config = dict(
    experts_per_token=3,
    optimizer='muon_variant',
    dataset='wikipedia_en',
)
Below are experts of layer 7 (counted from 0) of a mixture-of-experts language model. Rows are named router (the router's row for the expert), gate (a neuron's input weights, with its number), up (a neuron's input weights, with its number), down (a neuron's output weights, with its number) and show model dimensions 0-127. Each number is 500 + 50 x the weight over its row's rms, rounded and kept within 0 to 999. Numbers have three digits each.
After each expert's rows: "gets" lists some tokens that make up at least twice as much of what it gets as of all text. This comes from a sample of Wikipedia text that the model never trained on. Tokens count by the router's weight.

# expert 114
router:529499507549581408442533540481606454443532440546562476434503450538527447446443531507508446507463485487412477474544459479564575466433575508507544507498437477584452519515425495559473485522538493450470511554455407488462516409453517461399419518452517461495461528527510541581425493477568548598538573497430538423555518528495474453543443447505493553545416521551582500495411550434589597454569
gate0:597447475457523383504553547472513417496448509390572480507547494463532531514511459452502443580519557489512460502526481479522550443468431367478487504449462516508517511448479433526460516561518568486476470461468564513541495551421492514465450547480642549486528569344517495474506509531490489618514566504610525500476560520572527506533509496434523525479587496477529507460487442403634521429472
up0:576479490466497460557525518553497494522597498435482468481410550406474522488499486454444397552571583467534431463452536558534568489425444466553435459429386542592464558593543484512431475496491483542442577466576479474514457521443477505442445503508459453529498535504558448565440518484510504491457570483457595417474591532408555486501484430527407576465590550532506438529523565502438507506536
down0:469454530601577494404520551561581520566546413529437507534435526524549456511420618405529464463547506479525572467481456565489494518432412496474493525406459534610471503490567505538522591529505571532375527566562508475584444429539534522459486527488480545442417520498446494496434501571482487488516568524548473455439527482527482554517466441452526404415454550557486542516448513505461507494421
gets: "b", " b", "m", "ab", "ib", "eb"

# expert 126
router:459535547577543454501532523549535557466507541514486549409418470396545559456530421566533458589577538418569528422472496468430473555473575538503545483482545445430510415457525413564449512566479491525505479560504421562510472485521523474531542564462530569475578593449439390489486518550532484420627503510580417467523524485473506500466522472546452418521538566600524544455451473522486486534506
gate0:517508505501537499532494402519461466588549479457448503540496613494556476568511539433469442511512496489419479461439533575517471463490597396587530547489503595475458430427531589474419454520503540510435470514622507497555529448457493422520492551483513588533598555465541466524446542540513419438529417502495496517531595470472421506539438526521507518572470540587599472481501561598526578473507
up0:551526497484487570541524557473340483498514518475525583531473543464544531504474534464426465474501561580410526426514550526467507426426494464534550556501379529556456462404563526471386438488448521504540497466559572491536538524530464497500496545537487456503515539560644413489440424448494474453508464481474499502498608410482489577530442477527432559512514503505589548497497514646491525495464
down0:464512481514539551480530509506496467473527468496453520473541556569506443474442524444488529459571477469470490439493502585475410555489606522495504461424595501386518478487545534479460583643585488437572530542544509473553458450524501458423533427430455520596594547442457392536512441560451453410475494469518526495485538498665493538460508518508423558465498512427542413475540506549512493484455
gets: " was", " is", " are", " be", " were", " had"

# expert 57
router:474529423525491511570436545478587516495556455488494496505571578653588477527499519539566501476531553567530435501471530475391486513511520619451505456472545486461531428443465478558528409452535530508511563506597478529542501570564438512512585503576508413535445448430551491430572476498516528517470483488460557404524468455521420477529519479507418561418515559396492545583454517557553459528477
gate0:548562528425420490579472466486457522552522472482456428475438548579485492461500491470476380518413497531564466411526530481535487498491520521597600535611505479593494532521518431450513450447489547467484493552531468525539529524539501386537506471552462488624551497446534487550533546483490551486622591506565590402573548571451484505433582510390449487468541531522523487543525492575503496467478
up0:523558611506535502459490480408499506541608471536498385459481576551561556448575530402417405547448644511504429441483500497590492462517510443537505452543473454571505517488476560515473451483472493480511515471474467513475485554548482489502509499499467537573577513433479508501574462429496505524474507490456530374504535536470512532446554604439467591505521480538439489544603649478533490530462
down0:498491526515453452477393483459448574540533456576424498521551611507516475526443510510521572494384492494509574567466461479410520446472488489488463545363507445513566429458516480468477513526470504526493475618525494500437510470525522401495536380553499467407626548495549451495493523600502410516529495473540626480549443444483566553512477547544466585479588485494493522519498517498560507557447
gets: " this", "9", " This", "7", "5", "1"

# expert 124
router:408431536487509505549494529524528474413496472571613385629557528541497518529526535520458366458505535521413528503504519476421526443469537470446432489482507532514509492527445531531520529556473535510406567521468504456450520532476527494518439566593568488470487456403568559427560444527568529533462502499361452506460492485593507483528475490536457569418493515398503575579441517560540518526524
gate0:484539479419533414491573464565505461439501477495509473518545405468526507582577522530430528607418447508544428499493502421494486440545493523473631457483387504512493533466582627538506540579531397430547544531397476507541479492531505500443518467530496514444482564540523420522502587555460540507516509513481564562489561594494493438544464487496597450488530584510534419453424508577507509469509
up0:474506564628538546524511488510477502532465526593490516382479500506483455458446438473486524485573396412530520496542451496572560440474436368541509555514460391545542478552487508501535564487389477415482593556461549532442482420523551551461501492445520580604529517539419487496434587469567562484490491508514518435513434554520471451439599459529492514568508475523510478485560522469406483512479
down0:474550578508500534487444538643434653516495464535550550493545517507500459522526561494482541600541608463478480485461444434492494570519464379516615402446445476542527473472552509454490452613458462539488542450500537543500485472468567483467502483419519563517499553536521533524388551477430449479442521501506621481600498566578435476504546501526458481514482505472504415550512498515458516440504
gets: "0", "3", "5", "2", "8", "4"

# expert 127
router:456539654528558505535456583489498523403517441455507475499556473553553383444482511493430517533563480535512483506527481422528537468479500457561521550478600547449516474383540482484480562492492449588504496456548550515523456568415489405515444458573555504371486494540516504433561499583519468527532489402567439547479551488503551528536556453494473388459507502423493511453479523431557511446586
gate0:584434544467503501462461478451514491527497483529552487559403527446465550500408630436449559428557534446528445455531456485519532512414444422572469492572638650485480585448482444418462437397528429504495539575534558461556488414418469496551508523442505496512530471512502489531581552519422479493499492482490479512440483506498537531497506440478560440560470512440506491532441427473441504565475
up0:405489528521513458534511421538505513446534511442448493486640461532565518539553440555495399540447451541467501523453525471465486496546556516491490476441417450523590375556523543505569602548517563493487495415441466499449520527584503529515541413550540402465444452517545503424520497531529622495480469496517489480565604458518525421410464476489429534484485531567475446516543503593534464398507
down0:585622449546485553474601486605371508447470562519519520544498496485506592530542580514497486512450507543409538553447585519427512558523492598509430447564442528493605455539508513522476507439410468402453544479488509534506462384495509488512564534511504379525434461528558513478446554550508448463515501418545480571503573543523518468463512541479531528564493562555509529515506508597533455473540
gets: "ed", "ated", "ased", "ted", " known", "ished"

# expert 119
router:514492454463506476504582485592384538569516575481565523451558549488509501492467579491411504491391523500418484449441444567485503436590544435490486466529444441482555536591456567565479541552424439477560437502459523574495495422566632479451577518449389515497525579520523491551465560540500512494475524434432535508447550534441446531491570480491486443495465487541489520569411504515442439525555
gate0:494514458454432471591515540561449492452444570507460562560551566591460483527410566492437498547522461572414541463494480546506520522472445553577495394462505513541382479506517545502403591564463525516487491562513527511519602534440514466454553430539473474469569478458517539441492565459476458573548467569571480579526470537545497579461483612479499530467381454549531500514530494505413462453413
up0:560469462557503380442350449520518510509515478553557400431468513479446427461471411422538454514494509512505423477491467519571480516512508469541534507449490495538476622516567497470549506552450495599600458560478418505522499519471451478501453562496557445542521489526417490438511550427590544484382526596517496523469518526523536499560524522509426580518499510472523579576400463543428478565465
down0:593466459450467497553580431486557483561432577542515542497497470455419474482508405507409525556456428473503494518459433548433476543556444467565502483389470362535461538473462436485446577464524516526524554438410416533515506560578433474515458553448528534424436417462439513487531432479479487527436579480546462445459364472536517506526495493434506517558552540534508531526478481494446445425530
gets: "m", "b", " im", "er", "r", "ur"

# expert 11
router:426438463506534462435513457464462509610509441546559467507460544534499454446519482523541570446549524426516478408493449609542534538413583453446431539514566538557506419508491431546573416478463583536484577581535501538539403465465488524464467493467522528557540451448503526472554398559473496503425496553549543443475352516486495443522483488494500527457433624442534553488457503556566472480482
gate0:487471482523449545542524559525490507543571515461471488517494500512480518409578558472482452593452516489474402478486477521523467588532502660519490537596569519545499537386507463614497406402531420486511576454460463505509539505590625543500444500457478574401571519474538624547555407538506484546490479492506431511471465478529520531529495508544516544472526544578472458498476550569568451479483
up0:515507595484557468488535407488552498469514499524546400536573464529503464586380422524546518392527555519474530554579577500578585424572453481514500438467514492459474536557550551436505518560462500431535443494515446643535501482454407523557482487540509473566500502523479469506503548403464514431550599503471518542613577464485494481443480532559458482557492547443493583523536471451476585477467
down0:397524451470477495464471437548478503438542420551526450546580595468512458395506522479478518462500497509500558471500507459523478493476479452566471570501518482512516518461528499547480589526600524420621463485440498446546458664478477460546558585565381525503501429484562498455521560435549466573535474458550464461591546518516555539552535518567575461479480402574526484443558518522564497551559
gets: "a", " ", "R", "o", "i", "E"

# expert 24
router:457540458520571456502409469516582486532450503541524541497481486531573576463446509536580522517574479439428544494546490457463514494479557518506533486456512477528371526572534430495494476547498444506524516453601504527481489511538513552445531373454594446513601531469448595535506535404518596463520507584491561497508493592642526522521537608482405597496513509438507529544507493593521536518464
gate0:536492552683438524487503520499539524566484517461509592505542462480548503464604462444455456413471444549525572539553455488543455539569516536564530454490505451537441419582575470490431454532580462455468514477461459511508508486497403528483492470488490530470415545514604552540485568543475513476480491418525473471581501501442436475466543527412437573497447461435423542514589575562525513396452
up0:499529478413408496566449472516523540472529402537462447483437515483396464487380468603505523551441460451531457489405474600471527436516530568439458491482495532464517551374478631428493527479422469519502524534470480439484490555477563537569528500472516477536493426554458548517564416516507494514457447549507513485443475540579533469502471463565537461540589420598521446532491469403447480518579
down0:531531379553483539549565603506442458527469492489500458573455493430490540526494405460536486514532535532453437592490512520516464447534399572464549548505540482580553528471536555494523519523509579485544425462418450513490550562520529458524549540528516513560564393435489494593522525561519515519413481414566537538488418527538555482470458456582552401492563473587481466470449467588482496535628
gets: "a", "ia", "us", "o", "is", "i"

# expert 89
router:451492403468457554464479481558460524531480515498488465425507536534482524530453487504604451439480465512571470493509546511483496526452517502570520478417540471477495524447432588502540511457496524431486484436638526574417547586483549502571500512431620458527547539500547549461553461509395420550541485537583583517468508526454525567563506455537377482561493454430475486367456564422519471514416
gate0:490526480514491523419512470520529550470570479478392405500542585435510478616556537474453564480545499439527521503542428436501393402472471503569534575607470433466530553525492493408564468412515459567547539443510548533477532612498480409463512500503466589475524479485536520575568560432431476492480488488551381484442476469473552525503453586535518523477555535453450420506488509443512586520521
up0:520387590518495526498557446539522443483467478615541440506505463535553468493408448524504462482460506511507457589440460510452546608423542565482503529447515522503529474403515539621538398531481484426557603456449456561506465421511516545434458450511473489522379501414519525499436546575497549541536492409471515523531555531559546446486489428461458516503405511528406568510452522441508558489486
down0:572564516436389549500493482552482522429472412402494526555468538514439481525510428491386570503515521519480486500499468496553517485551497475633511465504480443573426440445488489550444496469593426447496541447457531470605411499515464464450503510627475502444438466559557470484450494501428602522477560484412490525395407432504494530512489518543494518549534560573576505545438452492530466518558
gets: " United", " National", " South", " North", " State", "ternational"

# expert 45
router:397411519480499441448465546483524473423526496574586407514578492490464481498476566551424436470517472450507596522516560439432472458415562470418487478499602502526590432471536432483572424508435518551425451574486599457470423531560532534508521545564494486504558430430516536493537455559553509519587472475391533449522453458537490569453528526506490579515479557466501563584536479504549494498550
gate0:601554475432514483427465485460447509559498544560492474562452567483434507494506496495511532479479524457553534445479583555491416454516452421530488520549510480419541462441502347526498470491539474540497499504484607538590441576544382518498536493408528450425486550583546535581580630490409392487456485498463504544597489472539528516532420468517446519580501524512542508549496493529555514454460
up0:526555465493510595442468579378473565594454456545510460478477531501497494537557456480496516533423438541531545492545571454459427425506544484431490517530475510499460481434416432497566478471476411465559544492505526471691443545434419607510485523494537466498456518466519482478508540472553428422534524478510432485534565408505559528439462459506455585504470533479504509572539451514476359468489
down0:470402495530530565503498570446428491488465500430416479500531485522485441493489461331516456571469554511568502469508388477576483503513535522534484541551427566463530513559487440555464507561473431563509508535564432434604511445492504493390569509473506580428447539435499493529551491562455441562581465537419519479526537507456501497497453511530525447505438474533368476531540465447501371500557
gets: "9", "4", "8", "7", "6", "5"

# expert 19
router:455552430453515486446494515482535530574492452558488529427417474472460566551483555532472471528488464542517557501446584503497510495434515473491511614470542453521471416533412578411492448487444410433463547498397455537407440508439523482463516493495374502523446528430447483621429489574520539511532474449465522488455395475449582414574399471492516482536512493559451440598491537493551524493494
gate0:447482527585514462504466513464522438473546500518531603512437540502548479489488477558502422454486432493456403511503495424495442610462591507483529447466574603563513529538500515506549420524510576527415583490441500438561520494388428465528586457530442596491446537449521450538525508444598480523499408449594511463522392468525431407501506488471505457417479532460464486467535451564440511562526
up0:571491604529476500503546526460493536505513479495524491521510480548580505474526485570455485516516488473456533371467547528326531499502437410517542629547513438475402477475481507444494558489507587460440444571584439544453495486435429468390547565497478446575539554497583506516479428457490529457406461545526616511533560580432490574499480556451546501547549541515485458535513529507519478479529
down0:490419532515492534498500491470697516527478532505478464514481452554453477466576492525541483451560514482438495498575455548595506470493492469553498419538563435420562401426576421526505427533514598593447562479541496520528495478511510547484519447513528398468460542557568405463442494454532491573496501502444495486397463484547486520503457538471399573566543482441525526448426578508431444534517
gets: " B", " W", " K", "r", "w", "C"

# expert 8
router:491480564491481546501381509452434557507479467578520485471474440584517462500508532583527527559496507436548549515571493461444520438440598520504514483492512517576456501604534470558566398459568469477466481493537582509549497506580494502436425451525516375465478538502459517421555560520448492503542495573461547465476422416479452510533486554499550442427479567566474625570499517623577492558459
gate0:447583495472502451421396535490521478616514516528439537553532540546498493459599496480513424485561520412478481432483475542459425472488612603544505493504534509508560552416462501475449513494486485568472550402548472509501393532372474465549522475446563454488524544476561474545398450486477470421493450525483558480542490515519387563454514529567498546513507556543540480462358563529554498455501
up0:405489556501479438493458490444480503494522612493495541542482403564462440481456516479401465550560489433575613508494587486537516480515534586347544497444509581468563455455425377461489462481568573485562555424526509470491515480491474503561472435527499509473451515493504532557458469477553488491546566576503503465606548546480443508558459508494414533543459498476466519612464554447429446560503
down0:552512484510503519555462497485396474480546449526555457522558432486415455459592505484575466552501494390495470559534416455450502520438520559536481438471549452466512479556405531404543396540502470514484537411435466569561426552455549493521484563399541452503489532506437485515462348527477525535527623474442507505509497533518525463556536631430459551438540494518506413520506520432453507514504
gets: "i", "a", "o", " ", "ai", "1"